From a checkpoint of a small mixture-of-experts model trained on Wikipedia.
Size: 10 layers, vocabulary 8192.
Experts: 8 experts in each of 10 layers, 320 SwiGLU neurons an expert, 1 pick a token.
Training: a variant of SOAP for the experts, 479M tokens, 10140 steps.
Below are experts of layer 7 (counted from 0) of a mixture-of-experts language model. Rows are named router (the router's row for the expert), gate (a neuron's input weights, with its number), up (a neuron's input weights, with its number), down (a neuron's output weights, with its number) and show model dimensions 0-127. Each number is 128 + 24 x the weight over its row's rms, rounded and kept within 0 to 255. Numbers have three digits each.
Before each expert's rows: a language model's description of what the expert responds to; "comes before" lists some tokens at least twice as common just after its tokens as in all text. This comes from a sample of Wikipedia text that the model never trained on. Tokens count by the router's weight.

# expert 5
Description: Table cell separators. Pipe separators and other delimiters in tables and structured lists, such as column bars, hyphens, colons and semicolons in sports or episode tables.
comes before: " ", " \"", " —", " R", " P", " T"
router:098128136112138135140155133126075118136155142157125130133151141139146125143137093137102125161078126120102140188106104128108130144121122140105135137124144121135099134119130168128143120169140138149179120142107108127118124129151135152164115091112166141104096148110114119141154133130095127134134084145175151147101102104154079166092102104171136113144102158121143164071168070137099077097137
gate2:134098132116154176120170122127098113120155110084123143157118099136146137143179094081098115151138179127115153147117128135137121103128107154112114115108126178105172109154129113141104136149145140114125142138133115107099126134090170114073110126094133127098130094137085109123132133127100125107106111140149084152134125128135083144110134156112159140133118122169135177155158165162106170160178
up2:147132081126130125114096136096136105146112134132144143141105078160161112129138168143120122119077120138132112111132129105090109104158136097118115142177109094139108138095157099134150126152160134135141094075131106179117111077103105123100150106139140145125097116121131136140096118167144084132119139133150119061158120103110173128149169135131103131120110111127153099108091080146135102101091
down2:157135100141130118130126149108091118109159171116124115148111128135083122076088146108120135104100110111122132100134145120141172080103111136132213097133085105152115146076095117124107095073115124156149079170165106171128133133125103134129125129083118133157140155102134148115098115132107135150115128104122105130117095114128137120104125146117118111105156110127107140124086128115170158113153
gate3:150120150135186071132164089125113116129175155139126118167121085120132127101161124138129123126156140135074138153137153140121162116138076159113193124137162120160098128105125124117121120150105078125143122122160122165118090152141143149119136127111135134116127141138105128077104144147137105134103115125073120125154127098116148087156130123160152121084097122133095162148135080163127114141111
up3:103062186124140128107170150117120118122142156159154145135123104079155167164130096104100118138127162142121113154082150103088140127128108169107105102120163135087140139117142118109125149114131116147133104140151136140148092116142098098154141130127133111110097155191133077138084114156113121085135104154141113122141157148114140107150142098130157149085126123110152122144144135160098132145093
down3:142128082123124101127140115121111132124131097160111090130136141134142089154143135140095133145113133139129102133133131142136171146094122141123149097138089153122070128094078153114170120125149148133147148152107171133152130160143154123150112122106150172108142156194130055137127147136109129161124126131089119150137142146130132125103180118178122131133153144143148138150087112168173141178110
gate4:149103128170147131138191123109132071146148170163135156082132112113090133129122083136109137124153131146133113166144084081152123115136129133168144098111145146182131105155144145127118092127105148135146108217123118116139139175142111094119144135117108154105123130113106079134143112129113119167147107129126131137135138155154092129141127111150109147132112086125164119126138123134099151143086
up4:118165147141122143083217155124156129136147149139173134136079101090112101171154120149130128107114099096107100156161098093148107157165151147149120140102110135100108131146116137103072151145153109131111137095159108132110109142116123121122102133180135137109162117127160120144142131148115167153152133115155116167128095123110095115134137120117117146145076105114125175139127144145123105110116
down4:075131143103107122113128188128114172120140098155132116120106119132136150113178130111141068135115145168133127139112179131151139137101114167108131107131139131139125084160146117102134145095170119097143099103089174145105132149124119125112135147139182147088101098109153158142151160110155186104126139115123093112097138102141131148146127129081154117136144098113145156134143171136161113140130
gate5:127143143152165127126120123159088084142124124114136132086110101122146116158158110150109140140094131084100129142109126165124124089138159131132102115138119116134116146127160137116139129146111142108158091130101119083104111115110094122141119193093111102133128152152115128127123067117123065134093130124207130143119137137137126124160170099136165121102131101050168126115150137133126137107134
up5:145141177102156137119135098120139149113147107125110135153099138120113133124152128121122139144135128149112131143113155120112102163110101128131135110118109167139126136095085088113101120113138095130130092124152122180118129135119135108089092079129164112095164126132112102087079163106140132113139142127057104102115143099077154121123145156101116129199122142156145143157149177154143123167096
down5:159104115180135137111142090166120157123145143105121141102135130127151139135127125189138145140161105098153122123138145131149120142144126146146107136200123081140146195140130139141101164119164145178122120099154124164115087169121134136092138171123151134100104117092127113124087138099125117117147123096094123137160130122129102119118149130115128118120138135141137149085095117118203141100158
gate6:105120135115127164126142142074123132122102156159106162143120143120096170149114095101104140113149123099132156127183100142108142151132099153126170120118155068114129091155177116120119137119083112122155111148125091119118154125089155114131129159115129062116157132170164103124130129107082125153119119144160120172136158132155106125125116109107200114134152136113123152110133123132102125106142
up6:127121127101129105153124157144145165140119111110121163132155166131097099121130095118125083103100142145124113111129097134084110098141139154146146137176182124117127131117129148142135082086146106107118097125102128106105137134132169167071105156109134060180140127145084115097114128116125142160087096175119158147085121096103123119115130126137167127124106130166112138128097158141123147116134
down6:120140143164101103110154108114144100123163095143124151123147116148108141161151122144116076129083122142155106152104095165147129115110164130118121145155132100161122170082157178130147135133157148139132135110101127175137129143111129141126140126139114143107118134170139141113095082133147099127151151143120105103099076099131120129149125182153164099153128187145133122106149176154086089147135

# expert 2
Description: Function words, auxiliaries. Common function words in running prose, mainly auxiliaries, pronouns, articles and negation, such as was, is, a, his, not, to.
comes before: " a", " the", " to", " be", " been", " an"
router:134131131131135130130122133104152106104135085113152127140090169152125126102101089095139058154133120121136153096132144146129104138152126131125109137126092127095138138129134109145125186134140153110095147127125088166148118151115127123094193108144135116142158158151130129135066149148132145104096158162103128126184130120093104114109093073096121069146135118132092115115158115109111112102141
gate2:140105170127118127100116117085138154112112170112175168143088127162138107129140151142133137143127109082147128119136117149102142119124117180128129108147133129145139116138173110134145120071132134096162128152162110138140124124112159138143132097135132094107154171090078084093101135131140112121106086169128114121139188155112147093089085129122128091146144130144146108154158110135114075116118
up2:135096130103129106154120107141132130127105127108140140127091107108135115142134133130086082118113150125157111131134150161100127128123146115150117112122152112177116110134095108086123131125133083121131114102128124167128131146135193099122143149141101145114136176108140133081110123131094084140172061138100113113157211109092117095085119111110117121143133121134165189119116145134133119125165
down2:110126135083143144112182127091170128112173136138096185120080130150123124094129134141146154119125120140155164111134156129118182143123092151109093071164095159174137126114124152135136109125143123096150100139106135143099087104105117144102138161121136116138136123107120125132113140118129138130168135116171118132125146153164134130115123149100128110156152115150120100105170156176150089071144
gate3:118104121143136086155151115127133129102114113102140147133096113170076103150161070084122089128128108126147120171104107090162105108111147109117122118130116132104134157127111158150119169099124128128132136192114143114111139129107123136149151127121079131124143135159120073119126125086125091112119138108083155118117184160125102143114121160141097124126088144090107146122150166105106179111131
up3:086148125182141092117145132141095115123118088156122127131127113161122134091070118137123135105125143167075109145131142163149138137120099188138094093090140168143094121097137131157201154136100150141123117117130151104126135116092145111099154154138122150137139184100120122140145121113163154153137134142140107100138101127180112094155133119112148119114123134121128133147115104148091089156114
down3:153151156096165165107100115134141121156141130150097163135128130120167170115080115101127126158159155108128120072133120130142109142093173133141185112117165106134119108138136101149100099143132103104120105149160140143163116130178142131148141118103104156157136119102140123103168171097144115120178129129110138114138144138122135134145115155064168113118154132154122137132077125108152081130111
gate4:125082108099150102116162117104131134136154173134112118206148112135120126194126114094133117108140132128157131128112112114112136158098140149121119093131156143165103141118135150130138131122137121146175106122109119153139096105142192093117151176125121111130135119108146129171143128089127125074139124096129079104107121147140116139166170146114124152089177139157132091119161149154111122135110
up4:170098136191107151134124144130137167113120114110118131094115143117158138188121115113131105133089127120135131127176101101089143124113142155129087139115110133128140113107137142141150143129123114149120178109089095144109128071111155129160158184107122097138121113149127141126123130108147149196152140153143154141136087182151114154116145104111149125106177107138159138134155127145150112123077
down4:110121133130196130123122091104138124120149160138149088153172135120122132134122156144156168125147141124146121094141128142142139120134162139121150034137110132139128144106174157145072133159137131113117086141163138146150090131113142091123134174146115141147163121124162114171156139116127120124121111136142138145149141103179155151167128136111129155143167129129132147117140113108113088170181
gate5:130116144144132116134137136071133118104174147137130104132142107081105119094104141121116127091126131156164128145127121177125144138164114097130150153122113105120129147077156143128105134085143127071172141118127105146087130133119169093094127092085137131156118113117119144094116146129126115120088106172108123176160180115147139094101139130085153140160153131085106170091123124129118144112111
up5:138123136125136114097080100098133150138065108116127113160141135149122161151077158123106128155146185144137123161147128139106119128151159109061149111126137162146160147116145138124108116070133117091139142108150089147123104126145084127113094152098133179130132145161127128165157102156121130107108094110123155107166161121114134139086093146139152155098090108130145144107130134092117122123134
down5:122149142116158095137101137121106124179137100143120124131082141184140152116119137133163152131137126104138119106103127070126089092105097138123103179147106128116114102151103139101158115125118134130151128120116138138125096109181128196111116155093140133150086097139129101117134111174166106139113069084120148134122093151111094129134125144129141137130136148078147153105139158177125121113137
gate6:174142129123116082127114152121136112096137117087116132154082079127158083163131154159125125170157125105179148118102094107125122128168116141111126153112088136079158126135109115157106130147161136151153113097124181109090125133108151111147124145120123146121138101118133138092135182115119125149104079107070124124128153123108153150100139154136152111126124113110133106165164155125113130078128
up6:087129098139122159109142120161120174116125148154121116111107125136082130075134164134140126116154117103146132129082124127130148132103170097128086133150142120142098097122140099144119124082139102088163092090139108099139081160215162155136152140159120120103148111134113148127143104133129129157132095146155105134113136124160156152175117145134121106164148113101119116177142123162120118113127
down6:104129127130104124118112125126113133126153140154106101091131127109168160128115119137124156116140119100114093134184168112148179120120162142133190129103157126123096098131152127140126147155116140129092145173141087117144159134118120152143113131115162097163135130102128127134118125138114155134151082143160126150103140147162154078147134154200128175142097093178132143075123152113143159139105

# expert 4
Description: Layout punctuation, infobox fields. Opening parentheses, line breaks and heading markers in infoboxes and lists, such as Mayor (2020, (age 28), ==Career, Total.
comes before: "-", "|", ":", "201", "\n", "200"
router:131097155156130090145153131137146098159155124132148119166139120136101124089115113177159128115121133130144123103114155091120136145077135122136197110144103143148121143109094142109103103122108091151120109177110138106121157114106165156175123189134097076143121164103095090103135166159151137121144130110120157113118096125089109134120138123173102125154119158104155133150143154154139140133132
gate2:138172148136158127148127154113133114157159121146124141106134135108106089134099149135109118146142119169144093146108164112114118137147107123103124118113138096166127140118149115174160109145120182127160110163115134140076133140130108065144154126061133115112057133098102119096129175126153113152139144116114151089132155127142130145128119145165133118145140121090146099088125097115119148078095
up2:103137115118169139111139088099119121118108169140146143096168170128147117092159128175124147163139133142184103179124135100112139121115097139114101145140134168114190119149161108098121141123153131119137200162161176134133136114134116131151131139110134113083131102120097163089128145098151115130132155159128088116142109117170148160122135129134129126116138121127087093165145105118107112108136
down2:122138144115152157122152111115161127128116139080141146125121062121126150112145146128141147137109121090094104179154092080096126090111128121155111093125124136149117165131135112118112191135120130137119138139154139150147154150161127141181121137165099102098130110103142141117121135147154085110153172130143098090082121136133139098160154143077104133109141133118119128133078135146183129097160
gate3:159082159116132138122147138128153112144148102072072142137085103132100119123111133145167124200111157121151097094111132086142120130081162132114154076146127121162120098161127151162159111126134105132093147132106111170093155164139117135132074118126159124160107134118101123107116097110114123117172119144133134102101160137112098086121136101132106104107127115109112144117130115155153138124134
up3:114100143173145144127113106143179163159083129125125109114124106117126166152104115134151124133132133091116120136100145132151107180104130112138087141068131059114152105107147147096128100120144156149138113127136104134131135170089113120084091135132113105092170159130137156120175150165096106111123128120121159149086142112128129141131128093169128131143080140100118151097120177125133121121120
down3:156087108106158159139136115107157142132136147144112162157126108165131141078110109151144154144116153159138142121140152142150118155095153133080139166146129123118116101148110124146115107158099116121149159155123158137140121156115130162107149142174164109148126117137119131099144117068202144118115127126126111085127145137114119140162163148179141127114116118191125152182141100158099104140150
gate4:106128123129125171139137154154156112122170124155091153132120131138118074144118167136114157149138157080151109081101113126138134099139138121134178112124121130123120137122134158106106107124134119163119163159086107138123147085136143151113117153145084097133101079094141120128101155158064122146135109133120125139114134114126097166100141120129159101096097089111066121133161110170159099144121
up4:064101127143107140139136115125173164129110140111138099137104099130141126150124120127136070167144080141141095103087129141158138132114144142118138111148129115128117152084157117143141160154138134111104141117169127136099146116131090162129125146096126093087134128140153105152144131103163131157161107116086109139137102119166116130099173132165153130110158138133043100125112114140141114074120
down4:116152138172142136129132151124100147133164138099096136115114137150165117140145112144114130127141100114152163159101084141114145131130134157170087224135121093097138132119124138147134117140166170159111114106145125123089111125138104090143105084110123121144142124109092167152127098147109160113152091159127118139126112120143139091103152127129140110112105137165145118077138146109079136145182
gate5:153097155127124150137140092162131124104135105094133167113162121126146142186138111111105113136181128173140139137151126134147137122134133124102164082114114153156087061130101166110119119135139109136128132174132164109161164087106145120143114121158087108117098118057114145154129122100161102175151110156159163114111134119127131132093122131134085121121084130122124117135139144125124110155128
up5:094076112196137137135143127120186077102128153161088143118100134158114097097164128146115124115158115107133149105131125102117110114145120114118157140107160162144116099102133094088116079120114094107158181103129137134126131090127124106119073161123124096093109114124147097159139142100107128083119140144141155117113144121125141151128118116156141104100154142171125099135104140123132164156113
down5:167125083091131127162114179134118148114155076103166153111121101129133137056099142115151111104174140114110161111176143126124142133142123138142132108134116114121165173099123159124162107095121095137157147114121118135098127147147186144097129087140163151067145126118091120125158124138133114119169128118142129099138131152123163142114130112092125116175132092111144133127141096121102151135128
gate6:128107123095135070099109121125140131131126167150161136132149115129117107081157093111107137158148123067120140157119131110106151146144136107165107122107083169153097139131114149123164134143128118130108099075133105104115136135095128139123113161116104146144152153104118175161153174127116098169117129158155130164164135121136105119154114077150139122100091150122111183103101103149150146159130
up6:109092114122143104109161115131123148092154112100134121133145115148126061173112131134142118124144130151144155112118167104154151128135079090133124131080164109164115142133140126090079115104141148113113104101139138151121136149142111170180166128134203138127110171146123144137136140114116115096131134116112139147119171093166139103135113114143123132171129129097100151149178139157101110119087
down6:115148136127114135127085169154123129111152126136136154153085120110081121160137137146112150140163154117119154138155122166060167122092130119113116114109115132114146130109124155142149134115091124123150102170172103150132145127120147143121113143143149147141136095095129129159133144120152105166115154126125119140131175189163152108087119141094139122133142154084097129140113209135071107117143